Experts of a small language model.
Experts: 4 picks a token, a softmax router.
Below are experts of layer 2 (counted from 0) of a mixture-of-experts language model. Rows are named router (the router's row for the expert), gate (a neuron's input weights, with its number), up (a neuron's input weights, with its number) and show model dimensions 0-127. Each number is 50 + 12 x the weight over its row's rms, rounded and kept within 0 to 99.
After each expert's rows: "comes after" lists some tokens at least twice as common just before its tokens as in all text; "mostly gets" lists some tokens that are sent to it at least half of the time. This comes from a sample of Wikipedia text that the model never trained on. Tokens count by the router's weight.

# expert 126
router:71 21 33 35 46 49 62 44 40 41 41 37 39 59 34 40 48 69 43 59 52 35 48 53 33 42 21 52 72 24 44 29 57 38 51 58 38 53 54 59 74 47 43 44 49 35 40 47 40 29 49 35 37 59 48 52 47 58 43 58 57 65 36 52 51 48 37 56 54 57 56 51 61 65 52 57 32 67 70 67 35 63 64 66 56 72 59 52 80 34 40 42 59 53 66 53 47 64 53 63 44 61 51 62 48 40 45 34 35 56 44 68 46 53 45 46 46 54 26 56 57 23 55 41 51 40 60 57
gate1:67 42 47 47 47 47 34 52 50 54 70 50 57 50 63 51 40 58 44 66 46 48 70 50 50 48 34 54 43 61 56 50 51 66 49 43 66 50 51 33 61 61 68 58 71 45 62 62 65 54 32 56 37 71 45 58 62 44 41 50 64 19 41 42 30 29 39 41 67 53 36 67 46 48 60 60 53 59 70 32 60 58 64 64 71 46 52 54 72 59 46 59 45 43 61 63 54 38 49 91 42 59 67 39 57 69 44 52 47 49 60 40 54 76 49 44 43 52 63 72 49 59 59 58 56 45 21 63
up1:36 50 66 60 61 49 67 42 64 50 38 53 54 45 29 44 55 51 62 43 41 47 49 37 59 49 45 57 57 41 72 48 50 32 66 62 19 50 58 54 25 51 43 41 39 67 42 35 34 61 39 46 68 46 48 50 31 54 35 49 65 69 43 67 55 66 65 55 24 39 61 37 62 42 63 31 55 45 37 68 32 47 38 32 32 41 71 50 24 35 62 59 44 42 33 35 47 48 40 36 51 54 39 71 56 43 45 45 30 43 59 52 51 46 43 51 44 39 41 51 81 51 38 47 60 48 66 40
gate2:44 23 48 75 54 51 36 38 64 66 41 30 41 55 51 37 51 49 55 37 51 53 44 40 57 46 57 54 56 57 68 55 32 34 39 59 43 65 54 33 42 37 52 51 53 51 70 53 44 51 47 67 51 36 44 51 49 25 42 50 71 60 43 48 40 48 35 48 63 58 56 54 46 19 47 42 49 47 53 71 28 41 57 65 36 55 36 38 38 44 57 43 62 35 43 56 63 14 35 42 35 39 45 60 64 63 54 46 38 36 45 47 44 65 59 67 42 20 39 57 38 21 48 24 55 41 54 53
up2:68 30 55 48 50 45 53 53 54 43 49 47 54 64 57 51 54 58 46 39 34 61 42 61 54 61 61 75 51 44 70 65 27 57 41 72 45 64 21 40 52 59 56 30 50 58 31 47 48 50 55 46 58 62 29 65 44 28 54 47 64 52 73 51 61 58 48 39 47 70 10 74 42 34 37 57 57 40 63 58 33 52 49 52 48 44 65 53 52 39 48 43 41 57 58 53 46 50 52 51 45 36 73 60 47 56 55 46 19 58 51 71 52 53 61 67 41 27 45 61 60 44 59 31 45 29 46 58
comes after: "\n", " |\n", ")\n", "\n\n", ".\n", " Born"
mostly gets: "|", "=", ").", "====", ":", "==="

# expert 28
router:50 56 41 34 63 38 55 70 52 56 32 54 37 62 57 47 53 43 63 41 44 48 36 39 67 27 33 47 46 62 45 36 59 48 65 66 41 64 65 33 40 47 58 54 49 52 46 42 43 46 63 55 59 57 47 58 59 47 58 49 73 37 64 31 63 49 45 29 50 31 71 50 54 53 53 40 46 63 55 69 63 45 75 56 48 48 41 53 49 48 54 21 58 65 59 38 39 40 23 53 71 46 65 75 56 62 48 66 69 37 67 61 61 67 46 27 74 52 44 75 48 43 39 34 43 61 42 57
gate0:58 35 59 56 31 46 41 27 38 63 45 58 43 29 57 45 37 49 49 43 49 42 34 31 45 37 60 48 48 54 81 54 52 34 41 62 36 62 55 76 73 45 61 68 58 30 60 35 74 50 21 46 56 52 67 58 50 58 57 49 69 44 60 57 53 50 47 48 42 62 34 61 71 45 53 46 44 56 64 68 35 54 60 61 60 78 53 53 80 39 55 42 34 42 44 71 31 42 52 49 53 45 45 49 57 56 51 61 42 45 48 38 50 24 47 56 56 45 47 43 49 52 51 42 61 28 33 69
up0:47 61 57 55 54 68 66 75 65 43 54 57 48 71 46 71 57 60 42 56 38 51 56 65 53 50 55 71 72 50 43 42 38 69 45 49 63 38 52 30 39 40 42 46 40 60 55 59 31 60 63 52 44 62 38 40 39 50 40 57 16 55 43 45 42 51 57 56 67 49 66 50 45 55 44 57 52 52 40 29 55 76 28 25 44 25 52 53 32 66 57 63 60 53 35 36 61 59 56 39 63 49 51 35 30 46 34 30 52 53 42 59 43 63 65 38 47 52 59 63 62 44 59 66 35 74 56 36
gate1:47 66 72 41 46 33 33 63 63 32 51 40 56 60 44 57 55 62 38 40 56 32 64 28 39 34 44 40 44 65 50 58 61 39 44 57 43 40 44 45 41 51 61 35 44 52 37 48 58 63 52 42 53 31 53 52 52 52 38 57 58 59 60 45 45 57 27 55 61 21 73 48 37 61 43 35 28 71 37 64 63 55 66 21 48 58 24 57 35 55 60 64 65 69 34 50 53 55 47 63 44 32 37 59 55 40 65 45 41 52 75 41 49 46 45 36 45 48 55 23 34 58 52 52 72 41 43 54
up1:40 43 55 63 43 48 47 25 34 46 53 75 28 48 54 48 60 37 59 69 59 56 34 35 65 50 15 65 40 31 53 63 51 61 27 55 43 43 55 44 62 49 51 48 43 57 49 41 51 42 56 53 77 58 64 56 45 42 39 40 40 68 48 46 33 59 60 30 50 43 39 41 37 47 36 29 60 39 60 43 65 65 42 55 35 48 69 61 40 45 71 47 31 35 55 60 41 34 47 32 53 80 55 45 40 64 54 46 45 51 59 48 27 71 41 69 33 54 58 52 47 42 58 48 37 39 36 42
comes after: "r", "or", "ir", "ur", "en", "er"
mostly gets: "gin", "itional", "acks"

# expert 5
router:59 41 60 53 24 28 41 61 38 44 47 60 41 52 52 55 34 69 42 46 68 33 40 40 46 50 49 61 60 59 61 41 27 50 61 57 41 43 63 52 65 40 38 63 61 73 74 53 45 47 55 62 60 58 57 39 60 20 38 65 36 44 44 66 35 42 63 39 41 27 55 50 41 68 74 40 32 54 55 72 67 49 44 64 46 49 22 38 66 58 24 50 50 48 47 40 36 59 35 46 43 59 60 49 44 66 46 30 53 50 38 51 56 47 59 54 60 62 57 51 61 36 43 69 69 48 49 31
gate0:46 50 61 57 60 51 48 42 52 46 29 43 50 51 46 58 44 60 71 63 62 49 45 42 41 30 53 59 65 47 61 67 40 45 60 43 48 57 51 69 43 61 40 35 49 47 48 70 76 45 48 61 41 51 48 57 44 44 50 64 58 61 50 52 43 72 66 47 41 13 40 36 56 33 55 32 41 52 52 52 58 37 69 69 65 37 78 42 53 38 61 20 32 59 71 69 63 47 47 57 56 40 54 44 48 46 52 50 60 42 30 51 53 29 77 60 50 41 74 46 50 51 51 51 24 48 30 70
up0:46 43 19 49 56 49 57 60 55 59 53 52 56 68 60 39 58 28 37 51 46 54 66 64 51 55 55 41 46 58 34 27 65 61 50 49 65 50 55 35 43 20 59 49 43 57 48 33 35 58 48 35 60 64 46 38 73 44 51 47 48 27 46 50 66 26 33 47 56 77 58 59 49 58 62 67 52 55 46 46 53 51 51 32 44 60 41 64 43 60 51 67 67 35 41 46 40 34 40 46 41 50 58 56 64 50 43 62 54 70 65 50 46 71 32 50 55 54 28 50 51 53 58 47 80 52 77 22
gate1:73 53 56 40 38 21 32 33 66 53 46 59 57 73 70 73 39 42 48 77 49 49 62 33 55 65 48 57 53 47 58 58 52 66 22 51 69 58 47 58 38 52 73 63 32 56 56 46 48 47 46 40 60 30 45 42 66 40 47 40 50 53 57 32 56 45 53 50 25 36 52 48 39 51 49 50 54 41 73 67 64 50 64 64 48 68 49 46 59 42 53 74 61 53 47 42 53 35 45 30 52 54 45 39 48 49 46 54 47 57 37 62 42 36 40 77 63 44 59 53 79 48 39 63 55 32 58 36
up1:40 53 53 38 46 68 64 49 41 35 48 43 36 47 59 46 69 68 46 33 50 66 37 72 55 37 76 75 65 43 51 29 47 34 67 65 26 56 56 48 32 46 48 30 61 43 58 47 58 49 45 57 62 65 38 34 50 60 62 49 37 52 60 52 44 47 56 21 70 55 35 56 58 40 45 45 30 37 64 34 45 69 45 48 60 64 59 38 33 35 55 48 48 38 55 48 24 51 65 53 44 52 45 59 28 64 63 45 73 63 69 62 54 68 37 36 42 65 62 49 49 37 53 48 55 52 41 49
comes after: " N", " U", " n", "N", " United", " W"
mostly gets: " States", "avy", " as", " named", "estern", "born"

# expert 89
router:17 75 52 29 65 51 37 56 59 34 40 61 30 71 52 51 19 65 52 32 56 37 61 33 41 34 33 36 69 56 43 52 63 35 41 49 46 53 55 35 35 49 41 59 81 42 55 44 39 42 56 29 55 54 42 54 65 38 32 68 64 65 46 70 50 64 56 48 46 37 52 33 57 62 64 35 49 66 61 61 54 34 52 51 53 54 50 39 64 65 43 46 58 50 44 43 52 41 37 50 53 54 75 75 37 66 56 44 58 40 52 58 44 50 60 38 47 64 29 50 42 49 55 50 56 52 55 47
gate0:51 19 52 45 38 63 60 61 66 63 52 53 48 78 47 38 33 64 34 35 29 67 41 54 62 37 45 52 64 38 36 44 68 37 49 33 58 50 42 54 54 48 62 85 52 58 39 55 43 62 67 42 44 47 49 63 65 66 36 61 58 44 64 55 44 60 66 54 47 77 58 65 70 50 80 36 54 56 45 47 60 48 55 48 59 50 46 45 38 45 44 49 59 48 40 53 46 39 48 67 53 58 55 69 50 84 36 61 44 51 41 31 50 46 39 52 51 47 59 48 51 53 56 41 14 40 55 42
up0:50 52 41 59 30 67 66 45 58 46 49 48 49 56 34 42 40 70 57 23 41 66 61 51 38 39 45 48 48 47 42 53 56 31 27 25 43 28 53 41 35 69 50 28 59 56 36 53 49 63 55 55 44 65 37 66 48 55 54 35 58 65 68 59 75 45 74 69 35 62 67 39 62 44 48 45 45 44 50 34 66 47 54 64 39 56 43 60 39 32 54 52 44 60 59 48 52 66 42 54 43 51 62 45 41 55 61 52 63 60 51 61 25 30 31 30 31 63 53 42 41 34 45 38 46 77 39 57
gate1:55 54 57 56 57 31 46 44 62 40 45 59 65 63 63 49 77 44 60 64 40 47 65 54 45 58 61 27 42 62 50 39 48 38 43 70 27 54 56 49 45 48 54 57 59 31 36 42 40 63 52 43 56 61 44 31 45 42 57 24 72 47 49 42 53 48 39 26 50 43 45 52 38 56 66 39 47 63 47 46 63 54 32 40 58 41 67 50 22 50 56 35 41 30 43 53 37 42 52 73 32 41 62 40 56 61 59 51 38 54 48 72 48 52 85 52 21 65 41 39 32 68 54 51 31 46 40 57
up1:41 37 43 36 43 63 58 61 35 43 49 52 42 34 28 54 43 53 47 49 35 48 39 23 61 44 39 53 70 38 43 49 46 48 69 33 41 34 44 64 54 53 47 35 47 66 51 45 49 32 47 65 37 37 63 52 70 42 39 69 45 37 21 45 49 59 63 68 35 52 54 42 54 30 54 52 50 48 41 63 40 38 74 65 58 49 28 37 73 28 54 55 54 66 51 52 47 62 43 49 51 54 27 63 46 38 50 50 67 47 69 20 39 68 34 39 57 58 43 60 54 24 54 47 71 49 42 53
comes after: "el", "an", " Al", "al", "l", " Har"
mostly gets: " Dan", "son", "ston", "ier", " Dav", "ipp"

# expert 65
router:48 48 48 40 55 57 29 59 50 41 46 57 58 58 40 44 53 59 47 41 58 43 57 58 62 39 34 44 42 64 51 49 38 44 65 42 47 46 72 37 58 30 58 51 62 59 49 57 41 38 56 35 45 49 62 44 54 36 46 21 37 57 36 63 48 54 53 42 30 59 50 49 38 75 65 25 28 33 46 74 70 41 30 37 46 54 23 38 38 69 26 38 63 64 39 28 52 48 51 54 44 45 70 44 60 58 56 60 75 36 32 64 56 52 63 60 55 42 24 59 67 62 42 46 61 49 37 46
gate1:57 51 53 51 55 31 35 59 29 62 57 44 71 54 37 54 43 63 24 43 31 57 56 30 53 59 39 43 41 61 42 33 26 51 52 48 65 32 52 93 59 45 49 50 49 42 58 44 41 28 21 52 62 41 79 50 45 39 60 43 65 53 51 52 37 56 45 58 40 51 62 34 55 49 57 52 44 33 52 50 49 38 60 55 42 51 48 38 49 38 30 77 60 46 46 53 54 58 52 31 32 43 30 54 71 39 64 45 44 38 40 45 56 42 54 51 36 29 58 75 33 51 48 50 65 61 59 55
up1:54 67 67 60 45 43 61 54 46 48 51 55 59 56 43 48 77 51 39 71 50 45 76 51 56 57 50 49 37 62 51 43 35 29 38 45 68 42 39 87 55 32 56 59 63 43 68 61 40 28 44 51 70 59 60 63 45 59 47 51 63 60 59 57 52 53 57 60 40 59 44 49 58 43 77 49 45 54 32 39 41 53 60 58 53 58 42 35 54 62 57 55 83 40 43 45 49 68 71 62 52 53 38 53 64 50 42 65 52 66 38 72 66 69 58 66 55 48 50 57 47 72 62 62 37 78 55 62
gate2:45 23 51 33 68 59 41 28 58 43 38 45 42 65 42 11 58 62 20 39 51 37 54 46 44 49 64 36 46 60 71 77 40 67 42 47 59 59 74 56 49 37 63 40 55 31 56 53 59 39 34 60 61 45 62 53 44 52 62 51 42 32 46 67 63 51 60 50 32 60 64 45 49 46 65 43 64 55 49 82 71 61 44 50 33 52 65 40 46 55 52 51 39 61 71 43 56 58 28 43 51 59 54 50 44 60 56 59 53 51 39 37 47 50 53 51 60 45 68 37 40 64 54 54 53 56 75 51
up2:44 68 36 58 31 43 75 53 35 71 59 59 62 32 51 59 28 45 76 58 41 53 43 38 64 40 43 59 43 40 25 29 51 52 46 53 44 41 31 53 51 61 34 76 51 62 56 43 45 48 54 39 70 50 38 49 37 43 42 56 66 76 48 37 51 46 49 49 52 33 42 59 55 66 21 49 50 49 35 32 35 52 54 39 52 44 34 62 50 48 44 44 56 20 38 58 47 55 73 53 52 43 50 36 54 49 46 50 50 45 58 56 72 60 48 56 28 52 47 68 56 40 39 34 41 39 22 32
comes after: " le", " ", "e", " pre", " c", " e"
mostly gets: "struction", "ference", "ternational", "0", "vious", " win"

# expert 79
router:20 23 51 45 58 37 40 39 57 41 54 67 56 49 60 42 45 47 47 51 46 36 54 37 60 48 52 71 38 61 38 55 35 53 71 54 33 51 68 48 46 34 71 54 62 49 39 61 40 57 50 45 46 48 40 39 45 39 25 60 57 33 68 58 52 65 55 41 46 45 59 26 40 34 65 35 48 55 54 73 61 41 57 38 33 46 56 64 54 54 34 25 59 65 50 46 44 56 48 64 61 38 63 70 44 55 67 30 50 34 59 74 50 53 31 58 51 47 53 65 44 28 43 38 67 56 46 23
gate0:62 34 76 49 28 58 48 49 51 44 45 53 66 53 38 43 71 62 33 36 35 48 57 52 22 36 59 58 38 64 47 43 42 41 55 61 33 44 51 37 53 48 54 64 48 57 34 55 57 50 27 49 40 38 47 70 60 69 41 41 64 52 54 46 40 46 54 66 39 47 39 40 54 36 59 54 64 44 57 84 61 53 32 30 57 42 50 41 41 20 61 70 48 58 66 53 63 64 63 37 49 50 39 42 56 45 58 38 50 36 35 56 45 74 39 61 70 38 65 48 48 33 65 73 44 41 62 56
up0:58 66 38 54 65 64 67 39 51 40 64 36 29 42 61 59 47 59 76 74 56 56 50 45 70 59 38 40 65 37 49 47 33 57 50 38 64 48 59 53 37 51 56 44 62 29 50 50 35 45 59 57 43 68 69 41 46 35 35 73 56 66 39 54 53 56 54 24 48 55 66 60 46 64 61 50 36 55 56 35 48 61 57 68 47 71 51 45 51 65 51 34 35 48 43 30 41 36 44 56 54 74 56 55 54 66 43 44 44 57 81 56 66 38 61 49 30 57 58 42 77 67 42 54 43 53 37 61
gate1:30 34 56 53 69 47 47 61 47 18 44 33 59 47 51 59 71 26 71 36 41 56 42 32 63 30 45 45 64 50 34 60 48 35 41 41 48 42 36 44 40 64 65 31 48 49 47 42 40 61 51 23 46 39 44 47 53 57 66 67 46 34 57 46 51 53 66 37 62 51 46 42 59 54 36 51 51 40 49 66 71 64 46 54 55 53 58 72 71 44 49 63 58 79 59 62 58 33 36 53 45 62 70 60 44 62 19 46 40 48 66 52 42 41 35 38 60 25 53 56 60 51 46 41 51 57 43 45
up1:57 59 49 55 32 41 48 65 50 49 47 50 41 49 52 63 38 57 26 55 42 31 42 65 53 68 58 55 48 64 58 46 51 61 47 56 48 80 57 51 47 51 41 80 77 39 62 34 74 27 45 56 40 51 54 45 49 51 42 27 48 65 37 54 40 47 29 49 46 43 48 42 64 46 59 56 51 69 57 37 43 58 52 47 66 70 56 49 46 64 59 38 42 40 54 44 23 65 58 53 60 37 27 61 40 60 48 59 53 56 42 59 50 45 60 35 18 79 50 50 12 63 53 42 47 59 50 58
comes after: "on", "c", " mon", "es", "oc", "ad"
mostly gets: "ida", "por", "ument", "ution", "ico", "ica"

# expert 50
router:37 61 50 38 67 57 48 48 53 33 30 59 43 64 51 47 34 55 62 57 53 50 25 49 35 39 23 52 51 52 37 51 41 49 41 29 54 71 30 36 62 53 56 65 51 46 40 35 31 68 61 43 62 49 52 51 41 68 65 41 67 58 53 43 64 61 45 42 49 42 54 39 48 60 50 34 39 59 64 53 64 27 65 51 47 68 37 48 38 62 41 34 63 43 61 41 17 42 50 52 78 60 81 55 39 58 57 48 55 27 42 57 40 61 48 49 52 57 37 60 45 42 28 57 47 69 38 59
gate0:74 26 55 61 56 47 47 53 41 67 44 40 50 49 67 48 38 30 58 43 46 53 46 58 58 37 46 66 44 73 63 59 48 58 45 47 36 44 35 41 45 56 27 51 36 55 55 48 17 74 66 64 36 46 54 39 65 60 50 53 55 43 49 74 45 24 46 33 58 59 71 32 47 58 34 40 44 32 56 56 62 65 58 65 39 43 26 43 60 47 29 40 46 35 42 55 48 71 37 45 74 48 33 41 51 38 43 53 46 36 46 43 45 73 46 37 53 52 62 48 62 51 44 38 45 44 53 23
up0:50 66 46 38 40 48 42 39 51 58 52 38 51 56 50 34 45 53 49 59 38 44 80 27 59 37 46 58 42 50 33 55 49 53 53 32 59 66 57 48 58 40 42 60 51 51 74 48 52 39 42 46 34 65 47 54 14 48 73 81 52 32 44 50 58 59 64 49 37 54 42 50 52 71 38 58 38 61 63 71 61 39 71 44 62 44 56 42 44 56 73 42 44 66 67 50 54 51 73 47 38 68 50 66 56 74 38 66 50 59 33 47 48 56 33 29 46 55 45 49 27 46 46 56 62 59 60 26
gate1:47 50 47 52 59 75 57 54 37 51 53 60 78 64 36 43 41 41 43 59 49 57 60 55 44 52 56 25 40 68 40 40 62 53 60 31 56 55 46 48 67 63 63 48 57 65 51 50 64 46 68 54 44 67 56 51 31 48 38 68 39 43 56 64 64 58 55 76 45 35 59 62 59 70 59 37 58 44 40 27 58 64 57 51 54 75 40 49 36 54 32 44 57 45 65 61 71 30 40 41 50 30 65 43 39 51 32 68 52 81 47 51 65 58 49 58 33 35 62 37 57 48 60 40 44 59 27 47
up1:61 71 45 48 75 31 40 44 64 24 38 58 65 52 46 79 68 51 48 72 71 43 35 47 31 48 50 48 55 54 49 34 43 36 67 75 50 51 55 41 26 49 50 53 47 60 40 47 48 62 36 53 55 41 25 55 42 56 30 51 56 51 43 44 43 76 65 16 37 41 52 57 44 43 41 45 43 74 59 53 81 54 72 67 44 43 50 36 36 54 40 39 34 53 34 48 62 37 61 52 43 63 41 57 72 45 50 50 59 50 50 58 49 52 63 46 48 54 53 56 59 54 54 64 63 55 42 51
comes after: "l", " pl", "r", "v", "b", "ch"
mostly gets: " stat", "ruct", "erg", "sk", " stud", "urg"

# expert 51
router:26 65 36 51 37 68 42 53 56 31 55 65 52 44 54 58 40 63 33 55 62 29 32 44 59 51 52 35 47 35 43 47 48 37 18 46 52 42 66 64 47 50 46 46 53 59 42 53 26 59 41 54 49 50 50 41 51 63 44 44 63 53 44 68 46 45 57 46 54 23 42 35 43 58 61 47 36 44 64 64 53 55 56 43 47 74 45 36 69 49 38 24 63 40 55 56 32 40 49 34 53 75 59 45 70 81 63 35 57 30 35 69 42 49 54 29 57 56 33 62 39 51 36 60 62 59 46 51
gate0:55 60 59 28 50 48 41 49 43 34 47 69 57 59 24 45 41 56 44 58 45 38 58 37 53 47 54 29 60 57 55 42 53 53 60 32 42 28 14 65 44 38 64 43 42 54 55 43 52 56 48 37 55 51 44 58 53 48 37 58 66 54 43 50 17 28 60 70 40 39 56 49 60 49 35 31 46 72 55 53 60 50 32 59 74 51 56 69 72 39 53 59 71 38 55 67 53 33 41 49 46 49 61 48 32 53 47 37 70 46 68 65 49 46 40 64 46 50 46 36 66 71 54 50 64 29 42 64
up0:65 58 49 41 56 34 42 52 60 60 70 69 56 64 30 66 41 60 53 42 42 42 57 39 42 63 54 47 52 49 48 52 39 62 45 37 35 42 24 70 46 30 63 41 54 40 68 25 38 48 59 59 45 40 68 66 68 58 47 62 61 44 37 56 38 18 49 64 50 37 60 49 38 41 20 24 43 70 49 51 57 54 39 52 69 59 58 53 71 51 63 49 71 56 25 61 41 44 51 37 50 53 45 41 57 45 33 52 64 32 46 48 37 64 49 53 55 53 53 35 61 54 48 47 63 32 45 71
gate1:44 46 51 62 70 71 36 42 58 61 66 47 43 44 61 65 56 50 59 50 54 59 59 50 73 39 49 40 57 39 50 47 56 61 47 44 22 34 52 51 65 55 62 47 52 56 46 55 53 50 46 35 59 46 52 69 34 56 35 48 42 42 61 42 38 45 45 40 73 42 46 43 48 62 48 30 49 41 54 55 73 66 49 25 41 36 60 32 69 44 27 69 54 45 39 53 55 16 59 22 35 75 42 44 65 61 33 58 41 54 68 60 53 35 42 45 59 36 65 64 43 61 53 47 44 42 61 81
up1:31 38 35 68 67 63 35 47 50 75 54 60 41 52 77 69 54 39 35 46 59 40 56 53 72 37 60 49 46 36 50 56 48 50 40 54 37 45 65 57 52 69 63 45 53 59 41 62 35 61 46 42 46 54 55 68 19 57 35 46 25 46 59 61 51 52 53 46 64 35 45 41 55 60 55 28 42 37 45 52 77 76 41 37 36 42 49 26 62 45 42 51 59 68 44 44 57 26 53 45 38 80 39 45 53 64 38 62 46 69 65 65 45 47 55 53 65 31 59 55 48 53 52 50 53 44 59 58
comes after: " G", " K", " B", " L", " T", " k"
mostly gets: " me", "ajor", " during", "urch", "out", "iber"

# expert 24
router:50 43 45 62 37 64 39 54 43 30 43 52 49 47 51 61 23 69 48 42 66 56 40 28 25 63 52 40 49 40 42 57 58 41 38 45 30 63 60 41 42 59 47 49 62 54 64 36 57 45 84 52 53 55 66 25 70 57 42 64 50 45 60 47 43 43 59 42 54 45 64 36 14 61 78 38 39 57 45 45 48 39 41 37 41 62 34 40 45 55 26 41 54 40 41 49 55 48 34 38 48 44 53 52 75 61 58 55 55 63 43 39 50 56 46 44 54 64 40 31 51 46 79 41 53 57 30 59
gate2:56 54 51 58 52 65 50 37 61 48 49 54 49 60 69 49 38 43 41 54 51 54 48 45 41 69 57 41 35 57 48 39 51 78 34 71 56 39 66 48 56 60 51 30 39 51 56 33 73 72 47 54 35 28 48 58 57 60 71 40 60 60 48 41 17 44 28 48 41 65 50 50 58 45 43 41 59 44 44 58 37 79 70 47 50 37 61 42 19 64 60 55 61 55 67 53 37 60 68 49 40 45 43 56 55 41 58 61 44 29 32 54 55 39 41 52 68 36 76 64 46 60 44 79 52 46 59 46
up2:44 51 50 39 42 35 53 57 46 56 58 57 57 56 44 52 55 49 61 41 40 39 63 68 71 43 49 59 75 48 58 58 37 26 63 50 42 45 37 52 44 48 58 67 34 47 36 72 49 36 66 66 51 81 49 36 46 45 30 60 30 15 54 64 58 58 78 68 62 38 48 49 29 47 46 53 55 57 49 47 55 26 34 67 43 58 43 59 76 29 50 50 44 46 44 50 66 30 47 53 52 74 56 48 41 70 39 36 63 77 64 48 47 59 52 49 39 47 39 50 50 48 54 37 41 48 43 45
gate3:33 37 54 55 66 37 40 58 55 43 42 54 75 75 48 56 60 42 58 45 74 46 58 51 62 60 53 63 31 39 34 40 64 45 60 36 25 36 61 45 55 51 47 43 57 65 61 54 50 65 50 63 55 62 55 50 52 55 54 48 50 22 45 64 55 61 72 47 44 40 47 55 42 40 53 57 44 56 61 60 52 52 58 37 26 53 40 61 60 44 30 44 47 65 66 70 50 40 33 56 53 78 50 67 50 57 51 52 45 50 70 42 67 56 63 58 41 46 55 62 41 39 75 58 93 47 26 59
up3:39 56 59 44 51 59 62 55 40 41 49 59 49 49 54 39 50 47 64 69 67 28 35 52 61 45 59 39 61 27 39 45 57 47 65 59 51 63 41 58 42 37 59 34 52 39 22 53 60 56 47 68 58 47 55 47 55 54 52 38 62 51 36 74 51 57 61 26 52 32 25 69 41 32 43 40 51 24 62 53 42 78 41 47 63 57 61 23 71 36 60 31 53 57 50 36 42 64 51 52 59 67 49 71 68 48 57 67 48 48 66 53 48 61 46 37 32 55 42 41 53 23 45 63 51 47 40 66
comes after: ",", " such", "ed", " wh", "s", " well"
mostly gets: " as", " which", " that", " who", " after", " where"

# expert 96
router:54 58 58 34 36 56 60 63 51 41 43 24 44 66 48 40 52 62 66 28 52 31 31 62 51 49 26 43 50 40 42 30 40 59 63 69 33 69 33 53 73 54 36 24 51 42 54 45 50 30 59 32 54 68 48 57 56 54 75 45 74 37 39 48 27 64 43 58 50 50 34 50 63 44 61 44 40 77 47 70 44 58 43 62 52 43 54 48 63 55 35 34 66 56 56 48 33 49 45 44 50 34 49 47 43 48 60 41 32 56 55 57 39 31 39 55 74 56 54 61 61 55 55 45 32 46 47 35
gate2:62 55 49 53 16 34 64 18 46 60 48 54 54 61 65 51 42 61 55 55 34 30 30 38 56 70 60 41 55 56 48 77 66 43 44 50 60 44 43 73 72 55 42 37 48 61 55 67 27 54 63 50 60 58 38 53 48 65 53 52 38 60 29 49 44 31 42 51 72 47 40 39 52 55 47 70 46 41 41 75 31 54 41 57 57 52 40 67 45 57 52 52 35 46 58 43 33 45 47 27 51 55 63 38 55 70 63 39 36 44 52 54 49 66 61 28 63 46 51 40 61 39 69 55 42 52 42 40
up2:38 37 58 45 33 20 49 44 47 38 35 66 52 50 56 63 34 49 54 47 58 75 59 35 46 70 43 40 57 58 58 58 48 43 58 50 57 53 50 76 49 34 42 60 37 44 53 48 41 48 49 35 45 68 41 59 52 51 67 46 61 65 36 26 39 43 51 78 67 67 22 28 45 27 34 64 48 41 44 62 43 57 45 52 47 29 40 43 54 50 52 38 47 68 44 67 79 51 55 37 60 48 54 42 33 44 64 38 70 62 63 67 57 33 32 43 51 59 44 43 33 50 65 65 44 53 41 53
gate3:37 51 41 37 49 58 34 62 48 60 59 61 48 55 58 47 62 28 44 43 55 41 57 56 63 51 56 61 44 41 35 50 46 65 55 39 17 48 51 56 61 41 58 32 67 44 51 55 48 24 45 45 56 70 62 56 52 43 64 48 37 21 48 57 51 54 49 33 65 47 45 59 45 59 65 24 43 54 50 30 42 54 48 54 36 80 61 41 31 48 62 45 50 41 55 47 53 63 47 53 33 50 09 51 71 33 55 47 60 64 68 53 46 63 77 63 70 41 57 54 51 55 73 50 46 30 53 61
up3:40 59 47 37 54 67 21 60 53 64 54 67 53 47 67 49 53 38 45 48 50 44 39 60 56 59 54 53 45 35 28 55 52 58 50 28 26 52 34 58 61 42 47 28 66 43 43 59 50 30 35 44 46 54 60 51 50 49 62 45 35 21 50 51 55 50 49 35 65 53 39 62 54 67 63 26 44 52 53 27 45 57 49 52 27 77 55 45 35 41 62 42 58 39 44 39 40 51 43 58 51 39 11 42 63 34 54 42 68 64 49 38 47 76 68 45 52 53 43 57 58 48 68 52 52 24 52 64
comes after: " |\n", "\n", ")\n", "|\n", ".\n", "|---|\n"
mostly gets: "|", "=", "The", "-", " The", "  "